{
  "d_model": 320,
  "experts_per_token": 4,
  "d_shared_expert": 0,
  "activation": "polyrelu",
  "router_score": "softmax",
  "init_std_router": 0.0212,
  "lr_router": 0.000372,
  "vocab_size": 8192,
  "norm_eps": 1e-06,
  "dataset": "wikipedia_en"
}
Below are experts of layer 7 (counted from 0) of a mixture-of-experts language model. Rows are named router (the router's row for the expert), up (a neuron's input weights, with its number) and show model dimensions 160-239. Each number is 128 + 32 x the weight over its row's rms, rounded and kept within 0 to 255. Numbers have three digits each.
After each expert's rows: a language model's description of what the expert responds to; "mostly gets" lists some tokens that are sent to it at least half of the time. This comes from a sample of Wikipedia text that the model never trained on.

# expert 42
router:132129069127152114124150168180155137113143120125087085146192189181080152108106152139203128074134143157183194129169165127123146188152171054165122147128062107106113145159171180143123098120128129125124126131163156125105098182092134141155131157
up0:120156100132131168181160113135181121083083143142106132138201150162156087120149117131095112097094160145171096119193145121149120135084123108108133172205118076127143151114093058143188079121130049160135094146154113176110152139155126115105140143
up1:139117107134146120130108136139142090158131126096078112151128124166111161138139092099134182097103130102203114116106123181155175118110188155134117125102134097119112051150120133097156120148148113114171141122086121132113099127122092110090127148
up2:135137102156068105083146140122146125147132067111099114187156139135066130124102129093119203065098031138166140069139138116122154129128072110100090076117142101153090130081093095099148125043157179105125148146117140154170151120155138120090128163
up3:054134136106159195144142118132136089119098082182154091164193119090103178117137128108120099131190162131076165172187123101133120132151106107121128097121109142071113169141138098123146077122134164092156160109097161140120160125119112119135134107
up4:080158167133087137160117064118114140123105116067118066166158182139098064131168151142133105066132107168084098162128069141127100091107207163204116130158122174121137142151126149141152167202111112093136115134133125112122159148127131109175157174
up5:149070134161132149105140105160099187151099163110137075088132120174174066142098118167164134133075137099125164159133121145103080128094114126123077145158113120125001150086181144095145176097156128143151110105111089095091172156116132106130148123
up6:141137093101151107157093100102094138086156110116071098123194132116096119082141129136166179123133056115104109130119134142113153102128132169131158162128170085141118127137083152134184108122121108107084175063147126107128093207077151202103107172
up7:097088118112147124174107115141101138174141019075133151144197110114109102067135136141168140132129088120077156090156164136174126178158137094112172167182086188120139117130142065146125084107151129163150106100137088128132057146133104126163100142
up8:138067116136087149105156161123108196149189118146099134114171181127061148080160109189132110180131129183138091100166137132122195127072154059085167147143150107148120092118135149185144137061126099126045139206074089146152125119087110146100129124
What it handles: Line breaks ending infobox or list fields such as Language: English, plus quantifier words like some, other, every, same, non.
mostly gets: " some", " top", " non", " every", " same", " none"

# expert 13
router:098082127118145164120085153112122121164129127130072160086077170126159096115097102137092157153119179068127186098112191073196122188160143124094098091171125126133182105099090148115078117157171129166152145147086121087123082121128170130170188169
up0:155155098159175154150105101131181059139191101132151158166135126114167074188106167084134125151119058058183161134126104104111141189123121160105083082145089111158103124145165135090105165121146138156161143121152066133110050121132119080123125140
up1:065133132102122152069099076101148139135111178108143163128141134108142120134100108145152168124175114142082141157127161165106133096148161087104101118115087102060115093112097205124195169158192110151061133100146098112124137119125089155130138025
up2:140114161128077124139115124132085104125127144142100107100152084218139077116112170163136145161161145131161128177152181116161106088152169108114123077119088098136127128113100127087072138127148190152110126079087124173135106133131187177112162165
up3:117135126187134094135136152155166137172086128132162140098126080123121142139134162098143108101097124103182141119078123150148176109140118125128131101162025092147125125123107097141119109157128171159112156171136117106152102117159153123104143112
up4:047139147090076100108170102155141177140081116121156145174178132103094094105120086089112130062148094060089090200094156112161124168133173071136161134210094152144126168099169069135108106157169114164113116151096116126100155138164157073155118171
up5:106166081175170190156138206079106126140153124100103101130101126104167202135112155115162156101160071158061100108175098101169219113160124091134209196097169130081117106097133151189143183196091188101135137110133069076067118098166130130103130218
up6:118135166135168131089141175110178135121156063105141172058183106190107159092105203121082145109185153112064136161142143134128056129140153127089114111145090127089134127149121148123108120149158101122108130172190174147128074157174124152157111073
up7:097128200148099098131125164118243103154164058097140147086157073137153082106201165100145111132133084141133128149148087173110186112161068074115176143140147061165082118184114072092103122154121129135133129145108145142139185123095090090143167213
up8:143071098135084116114192180117117156158092092105120176138140065123119119164126089132132118128143087102132168091107135158120119160109123102074147102217117167098101065103132084166114132105108104119159115141086147150136139171064133206134164131
What it handles: Table pipes and word-initial pieces in sports tables and season text, such as Pl(acing), cons(olation), Reg(ular), Bronze, Dec.
mostly gets: " acc", " Bronze", " cons", " ren", " pl", " Vol"

# expert 56
router:119159147117132122157178093171164106141080138137108148151124163161121152129084159177067094081070129127127065052084135148117148076125160197111068170139084087156185067177162083121137110142071144112122122114123109108122137140072149138131145143
up0:174144048090097109145153065173140114134103139160157148145111111118192073131086155139174136071117060137118113136148131096193132182122133142113087130066136168140154141175112087131111101080191118159171130096171106144160105131146071175178100188
up1:075127147063080141142119127204150114118095089078129161068161131112125123165134163141091135077149134186139119138132079170067169069111123121090097164142114099145084096164119098100169115116077136132167151084149117117164116193162107100146142095
up2:116132099135133154095149114097107143135137087084105101111185095107152134122113118069134105107141110120105149117126118155161098134161184142156127127134174140089147086170085135123095137144063136084171060111175094172077104132094121113139167104
up3:138084158089116120158069162123136164125125151168158143122130172121111132074129144167105144121118141145099067075120118133175108170102142132141172123132118083143095171125148193089100097080106097117160135180117108101111139153174138173133134113
up4:180158111163176124120176148164138065110085131086107185177113164107125158145087114091165152106117142123131088085125104146164135123061174135102110110148083074124172123131118122176141097156116132154191121125116110149103172158149121118119093102
up5:168107155074113158093119101163173179056083085128138154099113183139081121156130091128111104142180162067123195198109143196150107119144169139105119142167138138122147120074098113179100140085112116148108108153200135155127143092094133126132120095
up6:117172158124157098162083123163101129115176172096099086174076140143159150163168123140091096135110101112128106135098162111144153089114145101117090135156080133133141142132095135099132155136090181129178097164069087120128145089087097097176125129
up7:141139141096121114093232063103126081095086130142125166112134130115176097148092191120133124159057130147120157117127133112123150157138185124165146113111080161120160087184146137095162125122099150171173139135135106099089147132127159118119162147
up8:099140135028125104126128163097130151092115181165104110104089126161136155135126121116104159142099151105145115174053160153114101100194139103107071088126092088122133098125112086152114112127182079111128076136153124154049085108162125080095056074
What it handles: Nouns for buildings and settlements after the or a, such as church, town, railway, fort, village, tower, in architectural descriptions.
mostly gets: " church", " town", " railway", " fort", " bar", " farm"

# expert 61
router:123123156066111115145130130124132102121105101186096131166134133073133174094114075125072130090054155116105203097143140110168098087105084156103110125123107157081123175112079143105109173212179114117109124116167150131126169120094169086086181162
up0:174120132137125161093149144106134136056107105152127144162188097141162123170085122128127113117160164075104184056160187085122125137074133158109146140095122146165149120082088142081159158156164132163103124122135102124142154125099103111117160119
up1:122098155125149114127157141134139141130140098088146146091117118116090139137152092096140160140122086145146126061134150171208187119115080170119128141156095065153163139102117114131087082187173073115154124112116031142121102145089183139085172121
up2:109130146134182123115153072136107104105102116142089173159147151122111166098090105096149113123118168161135153079115086142148128114165156120106078144122132125096144103139149187120119159136119152171131123093123135080097183117169142121124159137
up3:106114164123137097167117088115161142120122149106149132145143137144082072176110126111098128114077087095116175110150173171150123114198109181137129209078129119158083160125145165147140124107164113138096106083149094098139147153142173076137160136
up4:090124130132114119087148096151169130175090080120106159088142134132092094141081100146090113091134057132086142080103162134124088096062118141122131120154097151089079144138157132084127134128157081160104113103111093130123171083209094109121121156
up5:136125111120119082136120098107159162150120117121207066111117132105128145118103170103105118063092148171152122153108170103131095132085156156131113096160126112143146163171177101114111115147171156091159139149127122101122077116078163099118116109
up6:177114140112085074175101150154100085082124144166105171085110091081154142051124132154096145137088113117134124113108166108172134120145148099089156111117131152112126093104122148085121110179195179149089112095139137136114101167045068114104148154
up7:161064105150127124114146143125108144114102123102074125113154147128129162129186118150083166144167149111094128124111075144150115123158177119092106115187145130144139186136145119140145136202133122091120164088125097093145149129148186120167166173
up8:175159146102089078118105092149162083090077110151180151151133096115082122183091159129102119085172072126107139141090167137116099088091159178076095108119114125080073149176107112174148118145107091137161118117154173138147119125118145095143115092
What it handles: Word-initial letters and abbreviations in naval, aircraft and engineering text, such as n in naval or nmi, and A in Aerodrome.
mostly gets: " n", " th", "_{", "NG", " ship", " x"

# expert 50
router:130148083123117120104133115138105113133088089123087114202086130080113133103133133103169084144126150132138039069120089168126142062175118144133136187109121164135143120107163107111132148108090072060139184134108144147106096075101155184164156096
up0:079126125124102145109147107142181134172125126115202134099112082141097137088109108132167154123084082136125088082151113113100141143168118151113071107126073118147139158168173196099183164105159113222176078131098153148161160113097165134156148098
up1:125107149124087119147154121105158116092152160087116097144159085143193142109133142132092065067094093112120151134138096086103113137131133056126077114137131110124175124103079140113152107121157094081150142136111134108074149069137146156141087088
up2:085104100135130135057086140127139180115077102177120133120119130122053160152091134160098078049166072152116144123119137111157190122163150115170106128169067146127166132133095122144095125091167066037103140149146149111125136168067105163151084163
up3:137072103135090159094150141130155133149184096118119141172179135131134113107140139071110129148101114102156119082194092090144158147056093069094196121104154119181060130140146129152094139090127085134152167146040129169110127148147152054121170156
up4:110121123136092143170177119151130114111143101166158172137105127119139152067140147121163098086102103156114153148124213148185084180154121175147135181113145163072096109162100100130135205152148084161160091131147091124140153148115102125095134127
up5:128142110066135071174122150112160107139134115065127059124046161110152187173127135093143077134137143105074131085128110095103189088143094150136170167158118100128132131141086123161162168089156111152150108094124135101124123096096080117174140109
up6:144084118154132054180142107117176047185117121103144139080111142078090157086152143122152163126132114092157071055118110117131091123133172105149118116094130058137133102116112164160082101112098118084146146104094118157108104111082139121070225125
up7:134111076163124086162091122173169081216120128151105057095186183112138100132109133111171104101126080135167114114130097155128077083119161137123129177164080131136159133083121155105169136181128114092226106165141173142065122133119102144158074187
up8:130137099156124139100141129132170123157116057193176117141145102102179128105131154139134144082119115108110143089159070121123134196135162168143192109160137181132150176113118084168102125094105126065166095125142119124103129092158099204123102123
What it handles: Pieces of American place names, counties and surnames, such as Williams County, Bowling Green, Mc, Washington, Hart.
mostly gets: " C", " Mc", " Washington", " Brad", " Har", " Mont"

# expert 36
router:108147149096138136167172115112149139095086111111079150113076132161059048172137142106090106115133147069071114145164158164100169159109121154189174072115174147146112123128140086144120078083119134178107118064132163116152141083162111149077107094
up0:130099151087118137149137123111122159094177145125114174136141157140137148130144095146095101126125116144141135158133138136133163145176097106108128154096145204145135072145107124133159106135111109201126081146109060099181107089130165112110072130
up1:137150129165179138095140188075103101130157127108131135097134159055140123095190114106104092156129170050154126149122103105129093112143119129073108092094114091133139139097078101140154102077085131150122058104083145105178108107126164150140138175
up2:133099106155130106124119102136144105123066173133152105160087035072155154144136196159127110085192156153166153101082084191134096127173092110117128084164105205104131103112135097040149186065133152107137185141127114115158097151155147142125132066
up3:129138155146126120114124113141164104124128128089138141155170168150088106110106109131159060152073094137145124181145144119152119108204123151096123142136128148136100135162103121087175116078099215149086138159059107153145158174114135119126102155
up4:155177142209095190162133087111107154111122161140170070155158105149096171139127152124181153188203127106156186153093154146116106125059118176103097117138177095147145134132086125067121192177116146151093104101132118144132081070157176093083105154
up5:158179089165130168148124141148136169096119160106057138085085174127165127154172099098134106174200164132160144126151147155163180153168117121147147100153167141113137069101126149126084088082156120100100163112114143115121160082158119131140174121
up6:113090166104134118088127117203076137107149143172168131149135128075123127156114102128177085162121146139144162159124083079103157172119098155169137146105139162159093114176143178145126223108118103146136173096076121150168108115118104128117139085
up7:138158126142200030108174152126159126176098132109113142100100121106127148197104149111085150133158139091056131112068153158104186185157122105114124107105146161143126133144206118116101147105192133155102100116078121127135148093083037131120076104
up8:174116099176132144130138180114106157177183105120133168056127140104216125107164091145126169093182129112187119127086152108117100121086117124145134172144126140136147119102114053038125096055058129094089111128127173131149161108142127123114090102
What it handles: Prepositions following a noun, quantifier or verb, mainly of and to, also with, by, between, e.g. some of, replaced by.
mostly gets: " of", " not", " to", " with", " between", " than"

# expert 8
router:070178140150128104104092133134076155135121171114140131149176108186127173099168071139193149125131111188091162179077181093220146125183127156133095094123170181121131090168120132105132161155129107142130103144179122130118101168120156102159081124
up0:105180108137089107114146099145129121073152119137096137104141104100147149157156091123140164100153117169109162136137112104160165159161065138086101117114164151095115076085137081155135152144105155082104113184156186156115128203124151102123116127
up1:164114173166142121162109037124081177183116143101104147168189082134135112100125160122091175084128102126152106148138170112187149076129130131121124160145102151081162203184159136095047191143103152165148119120152077117115151134163135095106178094
up2:086144128131140109135164144152130122107133142140146194112115057126095189101150133191126084124125148164136183122148181059134172154154044148112124124089144110075151101162152144116090166115086102126184147123149125137167129129139143165193091101
up3:141103128160109169133205168147147152092123122127137099129150110160127109111216124125097138119200105121090170098091097150165149111117212115114150153124182164110154143129108149164160097173108115167078087203169151091155143095162223106096058162
up4:156171173101132108148134157089119212155100119143088135107159098157115165156094161197122108124104092150132104104147139120179105146108139115156162057156136173119148097134183158157102074128156130119129156222107107147117162198144141140118139158
up5:093185146182182081094133144128142110067125052107093093140123096116071153110125157193157080150092108121165070192147143148147072104148130119161112119152109117145076061120192132155109092165113132142104144118102173114130128140108091148142118118
up6:118162081141081052109173099088105163101156118091140122121124149104125172133156112087136108133159113106198152118158117142159164115168107092100140083137169091099087126129112126154095104093081162137099148140098093062165127133124173072124157137
up7:206116124171155167118095150124088095100162138078072151065169113187157123075139084109061102138143083149124120107157088116142143162128169121078108189100187115141183101115159169149169110125147081134165138115175136174148056134164099132144084164
up8:106090145149072132163181108098164122140157112130117143115139124206113111103182192152177143211170096117135131192161129159155159166115141142110075098143116116146179128171166154127139187149157127139157100107096071091097122195112107163116128169
What it handles: Sentence-final periods and line breaks before a new sentence, plus first pieces of split lowercase words such as an, h, c, inc.
mostly gets: " an", "\".", " h", " so", ".\"", " ."

# expert 25
router:195141129129135169120150106108127127138157178151181135118138160106080176118128135094123110137123152069197193080167138073119136166176105101127105062135095155173057095148102173130111143127111105118156135169117075135163136159151181131105114192
up0:167168144023142112115097075129179119093201094129095137111130053155093124124114108055120118123127140119079136095090124112131138111104098102129140069150075093125131183133095141153134167141132119159122169130136112119098110124134113073106141084
up1:140151138095162116129111095052152129190129179123123158127134090090132120152117141093193086197185107077144167146165115136162123126124107155167137110174164144209085098113081079177156134106120147152155065164134093077094101133130139080155111207
up2:158135154120106100079186141162141146085160121108075119087143147116098128116151087066118161099133173024114111097060175173135127124193062131102119110148082105152079142019120161129159111095189095131164113185130149149152094057147138151094103114
up3:113067122133100159101119126120136112214159123156140137128153151172139133122114105139121138144171080125141154214093164141132083149098113153173054129104101132105153098186153109124189108130161117177115151117126081156157093131110180124130131094
up4:176131166105131084119155115101154163145092154118097084112123200136167133136173102142096147058056119094142076184070139105152133171124139101131108039155071138069108079130154142090076150081057115128124111121152123076094149083125095136111101119
up5:192166176126147135122084173106165166159146146131155156181132064171115104098100114116144102094137181122220114120191097104171123094135189105124135133123109131082075115153088071171190164148108123099165113165170091110132115146129149104103097185
up6:091132200159137166119151136129130111170119141156132165130061108143181149097175126104044207093118134111151132107137144083137117062069149149125115093163157110126144135160151144081175109126127095115132124125134112129088159191147119140101133171
up7:171106149159068065099134169142177132126151121150113130132114111132141202161085126145099178154087129087234170157082111134108085065172107114158121101167052148101071143144110117175127138177141119136179094137111121112110110139154136120143115127
up8:140115122136072164123157084075127109125160160133081122085071154105110131124136094119137115161182129143091125133149175111086130128195101142127103131087043129170150087121162121137139106111160080057095087166168093131203093097159108166156142186
What it handles: Footballer biographies, covering his, a, as, club, team, player and position words like midfielder, defender, MF, FW.
mostly gets: " footballer", " MF", " FW", " club", " player", " Team"

# expert 40
router:125158141110138165181168115111116195115085162109098134085143141144126125086103157158109115159114095128098096106156102148165081116130190107128098106183126087108156113178127133111110089082156107167164100133096118164111073124211134186075096063
up0:075154115135118106116187136192093172127132125209121157148090083127098111114185144165126135132128080110141170110165115149137158098093118090111124156075168091086138090108130115115141114139090090103192138121120133134126104080171125150156142065
up1:089125186138148148130133142160055064139125119109143121173101110161138171064130136123109073140199096118081131084141094077154133161145119096176072118139113080114085151099106173146101165176140167166106111104108185107157122137131102096083146145
up2:144170104217135119163155086108110142123114068171098177105116122150053090159130161094110121125111105166125163141129127105151202126150090198138170108111079035160127121147144075068171165102158201177125111080115028159075200102102131147143140085
up3:159111094072088134138098106179095125095172132127152244154112046073151076102114168098110119150136096128101119070175083144128139119128142111131151120167219131163163107070124126144094080100117102149134093099106124166173136139089149073061115144
up4:097139198136139133113103116094109114082139094157091165085102147121091079127143137076158115093151141155111131139146156121103153156119113119135176137143135104128131145178192108109091142114108123177108115048100152143089162135152105107095065153
up5:101141142089138144221163115138110128190137159129092175083075087128147161078150137094119114128136158155127159124165123119169144156125117075137158139148094153146160177148150111109115130138113095154141048068118105157152091093187144112113100099
up6:132157162129141219109086147118110163110106126139116129083120134129110103140199195080168141105171081118088091164137147060173105113107083111181123098156047106126097154139139109078088166124144133122096122155141096118092147152182114133131138148
up7:117126146117120104049147170142101111139116167176144147123096157175107137069110105105066138178065159125121169126119094055095120146118115124135082130116161113141082120162169144097155156156108165082070150089135120080140115118156127158166197157
up8:160143195072103138133164111200175138100134212106150196157150134152087138080116044054113125156115141090136117115173139143149148087149117165096095112111117076123080137183135100119117170083122096101101109089143161131081148156139154094130116100
What it handles: Words such as and, of, with and in within running prose, plus middle pieces of split verbs and nouns: imp-air-ment, emp-ower-ment, ins-ert-ing.
mostly gets: " along", " using", " find", " provide", "rect", " gather"

# expert 17
router:075140126160190117082150176192162139090164114146066170116151109133063158094163127133103146104147140158186164091133148082118183183078112061136079101139096108173164087164135211085099165121145146178110205176103177139097191160125076119186115099
up0:142189123157129083120118057212176168137130126180070078138192132152070115122100169121054171138129164146139136144074147103123128077157120140101101154134156143101142114146124146144154105142112160163112189125141144175130205150113118114116151104
up1:112193107154093086133111124183137131110135076158141137135123123087112152146194150097118121160134087147133076120154081121100174166094120119118221107131081188082119089189146140152144172075144165121149150155110121149205088135159112120128117103
up2:118143085149125141088165144124052130131098093144113089111166155087107108115070163125130107145131087124139136172150089091123081145074082208120143181134081193160068111116132136101181117098106144080104099114142165165112159135180096198168138105
up3:156109130118095160132158135166162107135173123095082164104109138173051130119133129139072113136094115184067107116106133073104110126104106135159089162156127093067111141138145084119086120183174125139139115154157188116147163210172105127173135119
up4:158089129110091138099125180181144130098168128164143116142118071160119187152094052141131118138164071104128158107110097146090176120128132108118090171114101161104140097111110173160156121179095123091164172149105146121101117177120152205137144091
up5:150155119097158163159136128153193090157094102178159138090128138140128086109142148111144155149104089121095120062115144117148118144108146128153124112150137165094163054203103158105141122094101101123101149149200109142163169158147123084171141080
up6:180085129104084122203137112172101095148143117123124201115074112125157123151132142075156167160077197111173108078103156163161097129112122122137139108137157090171145151160090117077137076005082119129174093199108139175093137135120096130151122127
up7:116087097111103082158121111163133116127150099117114151151066087131128117122114122158158153171132134114176098123116130071177134084138121144135136175050148098171110143135125132079193109186119108128157151111166151166120103164150128099089190112
up8:134116181141100130090101153120079151118090164122184129148093158145136148117128103117100190157142112126162107124123126170078134182090128100123110176122130096156180130171124207092167161161098144127158096148100088057106138150162110124113155138
What it handles: Articles and possessives (a, the, his), adjectives like political or military, and word-ending pieces such as -al, -th, -ant.
mostly gets: " political", "year", " social", " his", " politician", " Democratic"

# expert 49
router:094126124149092094086155203137153152105149178138092107148110148161079112133111140093135100128111102088143104190093105105129112092150119107170064094209083125053183121103124156090144137100133093138141140126110186108097119150121177130080138118
up0:101057140148145125154135082132076165161084165166160105126156167164198073122163117121081131136085086115152128152133106188130145122083140066142151076179170088137133119111029140076105102124102157158160095175117152117058096165123203090124089127
up1:072090129142148137071159087089111098190133136108114169109112108156139150077155087119146136188162160100146195150119139073134136117183133177116077042126152133125151128168130124124094180087083101125117142172095172232098151080076134099132108152
up2:096184116119092076117134146157161188099144146196108077149165161139110095107089128122031161092150092133168108203143106118166083103110150114189091165133106136117151205127090129081085130104086103141137081130091114092100128144194118117092168126
up3:111126092080099139082127113133188125129116143190176121083113127165105076148146156098083149091126143166179090094118169111091076140111109109100084102169166162113168079127114117134192126125105151147107103089131109060119111139125151123122114127
up4:158075097126119134120142107140088112120113109141113070098111086130184099100135193119072111087119145096147173117136087150093133129201147167092104144165123148146185113156179092130189127171069113175192135117163112081105146153164099194107147138
up5:164197113113180134131169121151137166125119108138139096143074133097146109119175157061103114177083150080177175138114164098137138160132233147149168174130136102118176082183138156103128173105063109119151093106155155110148189167121113124098069129
up6:135110184118114137221121137129107196097117125119139070121102082141101131153143125153153132118104101091095183160077126054118128111174078095174101073178141203155135130108068150142150103119108083076181134143073066103138093157180148107153139128
up7:128135127151145076130137090129165143122133119165157116171163098086131084127121129083146085123084105098153095109115113087149072123159135154124119113166107118116136187112099118109085176108149144142115113071108118076119153124146190128170138169
up8:118197141104114114052177134140150088139114146100118154183132173115107150111113131106099105118130188097088116150127100138133127168111096148137154143150158105174144204145137116116151145102100189147193158096076159104093145169121214111133123104
What it handles: Nouns or name pieces right after a subject in short biography entries, such as table tennis, Racehorse trainer, gold medal.
mostly gets: " However", " Sem", " Des", " Wal", " ins", " Ray"

# expert 57
router:107108097141118189083083132103140106141159148140119090182170122173121117174078097097197115147158152132105167140160116102154136134117128093138121162098137120126138110165160116197126117158139175178133072110139109071158078173143114141129172124
up0:138115087149112121063129155081150188134119210131139085151149140097114203133079070154180143129122096161151136120116144060122133113168120107100127123114129119106131144130155118098067122112110172123108046124170145096188113082162153133152073119
up1:106141092067188151096137081118104129171122138136144100134091076101137122145094075125140091105082200171224193145179178114178105148106107149122110152088136085112188129197167125139127106113074133201181143124193196069111081156106123116130095121
up2:110103203149130157135130043108149115120100069165107109138087127131098078105129182116110137102134145177163109148122122165106099165139099123085069130115142144115129096085149146105144124177183127193116124118157117178084079088117103119134168111
up3:135127153098121151069125141138139134153090140151151123158191163137145146117154139170081125132134154086103139130181099140134071118173150098101172089188143179088171147069119199112113117085098115092159126074177126121171106171088141174149139126
up4:121082113153153107083145127172120127108126085211106108194148081153084106095151166121135089111139081137078134103106155123086131155143166085118101127131170099085124114119085106158152126137157174212118121154086164133103140182108116106091090125
up5:133136133158174117086141086156071142165113096099088123121136145158144105206165109140133125185059107112091117110137155113170147093147131116129183109186172105126143139144178067153112118204074164108118109114117067133110156104071087179111095107
up6:149076098130161175141106106126139068164150100149101167170108122084115086198102120145133169099188157169092134123137168115105203136169142103102113087134139097129094156155167116140159145201122109105142117124103125119121121219154164155102139153
up7:107073149090151080092132108120140131107077135093139115108137130105123173134073111197158145099176110154077123148157147078184061164132096123163073177102071132107172093127126091085056124172149095107204130088185078126176183155141168089148145097
up8:156109125115149110067188110141133155129111117142096097209117107132202134124104075120093051142180135147086144097122120128133102191070077148148131090134131071152146115181116118160111151120095181141109102156075078098146128118150111130143122166
What it handles: Line breaks ending headings, captions or sentences, often right before tables, section headers or list items.
mostly gets: " d", "\n", " bi", " Bi", "    ", " op"

# expert 31
router:114130128165179171138135172209130109126065084166115119110110067124150129098128102172158098132118139052116086185112166099113151165131132081124111104120161116130180185133170154177073120126105144151102116069097132121061110123100146135133129124
up0:062110107132069208126175112108101191157128107092155130100161143115156190144191107108127114144179105085092127118174155108174076088091136076107146110104143131141100136095146133159083123175090159151182057121079127125083147191143182151157143098
up1:085125110135097096073131089163152130114144072176199148130127134142116122132121094147079157140048152111096118127070085078125105131121117120091092098121071198134120092152184165115097074078047137135125178103124094132033141130127135138153182099
up2:161120200166075204115143107129243166132081133192137096140087156166125129109130126141126122115099120135135112095124114090151203112128100054107098087130110206200140126179077129160164130112153140129153131105100069153174154130112153110129117153
up3:071148161157122173153178143217060138143102094136097152158133119089137178114096138078081133165175129114037105101139102152119121142126122161103078091102105131112144216132160120153141149171132103105111140132102112095160146116108152151238070168
up4:080111106056173114053145076167129105118077130109099142190138114102108102163091135131183113103156095119138184172135106090109130145098150077073135079113154123120152151159093105113128076077111117168158128153175177151091115124065221105102164128
up5:159095124091131142121199140193121174134159083199115135121142160104187150054169180130143119161089108162106113185126160133133132158088106169140173123109123150118138147062078138091079129125167134138160146111106077108111086130146123110112095085
up6:162077098088140115176114133170133128075104094141167119118104062174123074127105105146112077171114121125141133113118114062159119086145126124115108178109100064117185167085118110164130142121147134113098113080118110142161104130112121124141114197
up7:088098135086105094122103187153080064084121112119164173141075098096083108133157111131136140156123081117177107135108078108142141124077099144144113102050110085151056101132133086125084138138128068113111090091075164193167140180120120132182095145
up8:092056135116185106178091107130091206171117124143121141099114122159097079188075140192087143150148115070154121108103111190107138150087138160097105180134178174106108122138171124133131105104087113150083172159109119208090116112145087142175148132
What it handles: Single digits inside postal codes, coordinates, birth years and prices, plus nationality adjectives like American, English, Japanese.
mostly gets: " American", "American", " Historic", "atinum", " English", " Japanese"

# expert 26
router:134156164100204071107117171172140140127110147158113122129121126137111072204133167159156164122169086088154124151096084106089215073162110097180131167133180129169140088089142129160136137107048156093096164129114137179174063137149163188094108151
up0:100093093147125203101153160147174086122151124209087111142083079109136131096127092155083118140133154086112184176172124128120121121147131088165159126149080136161206106114120134166048115130091134153076156097170094099112143047116136140099107153
up1:143120127122141123136135081176143093131194135121155140174126110095120094129151155126147150099104134137091113114176145095173201127096148138078115201113108127151126161117137115160105141107078137070133131119145101134126132138110110131128124109
up2:113102110160096112175131136123146118087117164129190131168153161148106154135180114124132156133174058060122117134094142145132127120095086114091142187122168138140183147129126157101144188157176157107179164202095184176086122130156146114136143152
up3:086114069091132077150158153142158140104102183132122147150086125077136144072165144148160104123173084134066157152231126073146113226145136140099105121133091091125118121211176125110200138127146177135092114095134124133082172124090169161159179119
up4:075121152174128128130139097132073150182085139207151146130185141125140127080115202128061130131101157151162113194103183146158101112102077124149163133135108171160119163112165161155100131131071102127136105116133135159121142118117122176198144135
up5:055165176104146141142055130115148129108140127120080151065114111137136028163106089157139128090185062117134121181116147062129224135158168094086147123133129102126121122128147121177143108113094122197170158141139117148111119074124137157156096084
up6:120170173129149138098159150115206119161120156129113095104146146089144150133029109138079141141097093107166167104117151100069129117088121133146090120119143108099096079142138132105074113201117175093168170138104135142184145157123158072110109128
up7:126094143149129102143152156101104170151091090125085137079143115200118093137140135178107148134109170117150083146093122109123133083115112103128166145128140156123114075120120048096102134116086087123150132133054131135131100110165069097132095168
up8:139142094121127096065160092133117104097111169190153119085129120101087143180147088178154144147118122102100189150140128092172120115118147130136112154159111116189155134135176179154129143103090141123122140119158102180076090136114146214139122208
What it handles: Words in song, album and show titles and common first names, such as New, Love, You, Jack, Frank.
mostly gets: " New", " Love", " Jack", " Will", " You", " Frank"

# expert 58
router:133131133113171136201120079074119177081154128082159075095049178131140112120169120106145114144083144158135144173103184117137159121094125103092159145196122092087128132109108119098161147067111151115109040107151139157146146080164143097134147169
up0:171122113145130174108118158164210156158106090120148096139109147115114102126161148141148137130141079137144182106104127118138136093147123141164165096185164139097147162138059105157162104171174114166122129173147093129139123132153112097128089119
up1:127077141150134106171131133167106144158090184117091091135137127088031182121043071149139126114081150136164121079149082122164164139136147112105143126139146069133116098149104119106117085138148132150106126128155164124101165065073164080140054141
up2:127162102184125155194157133199147138109104152156171113136153178117125161179098134129136077164098124113168095172098170058107061154084141174167154135122126068192176144160086081142111066102108115113132122134112211130146106144134133099064124108
up3:107109110087134173108128143062155172091079115086163116144090108122120093145115101070109124158158176119137132101185152130110113139142181125119127134135130150072107133113079096123141098081145074130136114196174136121149139167149141155167117119
up4:123177118114148146112138143150109149138132094158107110113160140124102151128115123137110123102082126124117129165104119141187148152117139155140109165157138143147107149143101100064119085057109057041190127101134096102124095149094093102170190169
up5:170172121138109044115109170168109137128115093140157126096107083196152153113114138114132096088082152194131093128117131084144147150104096118095152163181124136085113176131142101112111143142124126087068050166150205135193187178162129123125155093
up6:084132180117112143164152133213169106098139072176144095116212148062132161147103146095183124180107137147126181135184100070148175156106125088126149136140154146169114145091120105128105044155105085126135097127112152137163144151106194177177088146
up7:135184133185111145119118064114088129134152140104139101179153102110116178108182190131114151153127049141100046133112165153077088197167086125102134129107154156130096092170111111163144141132149059124163159134111170119200096142103156126192085160
up8:148138057154130076132138121103122172193157112138181149128104153128138132159128129085162157108093126146145112063183114073151144154096100094117130139150112083141138133161113118149155140149134145093192136159182135091097142168053134117156153137
What it handles: Prepositions and conjunctions such as in, to, for, or, and slashes in infobox or table fields, such as and/or, +/–, N/a.
mostly gets: " In", " or", "/", " un", "In", " \""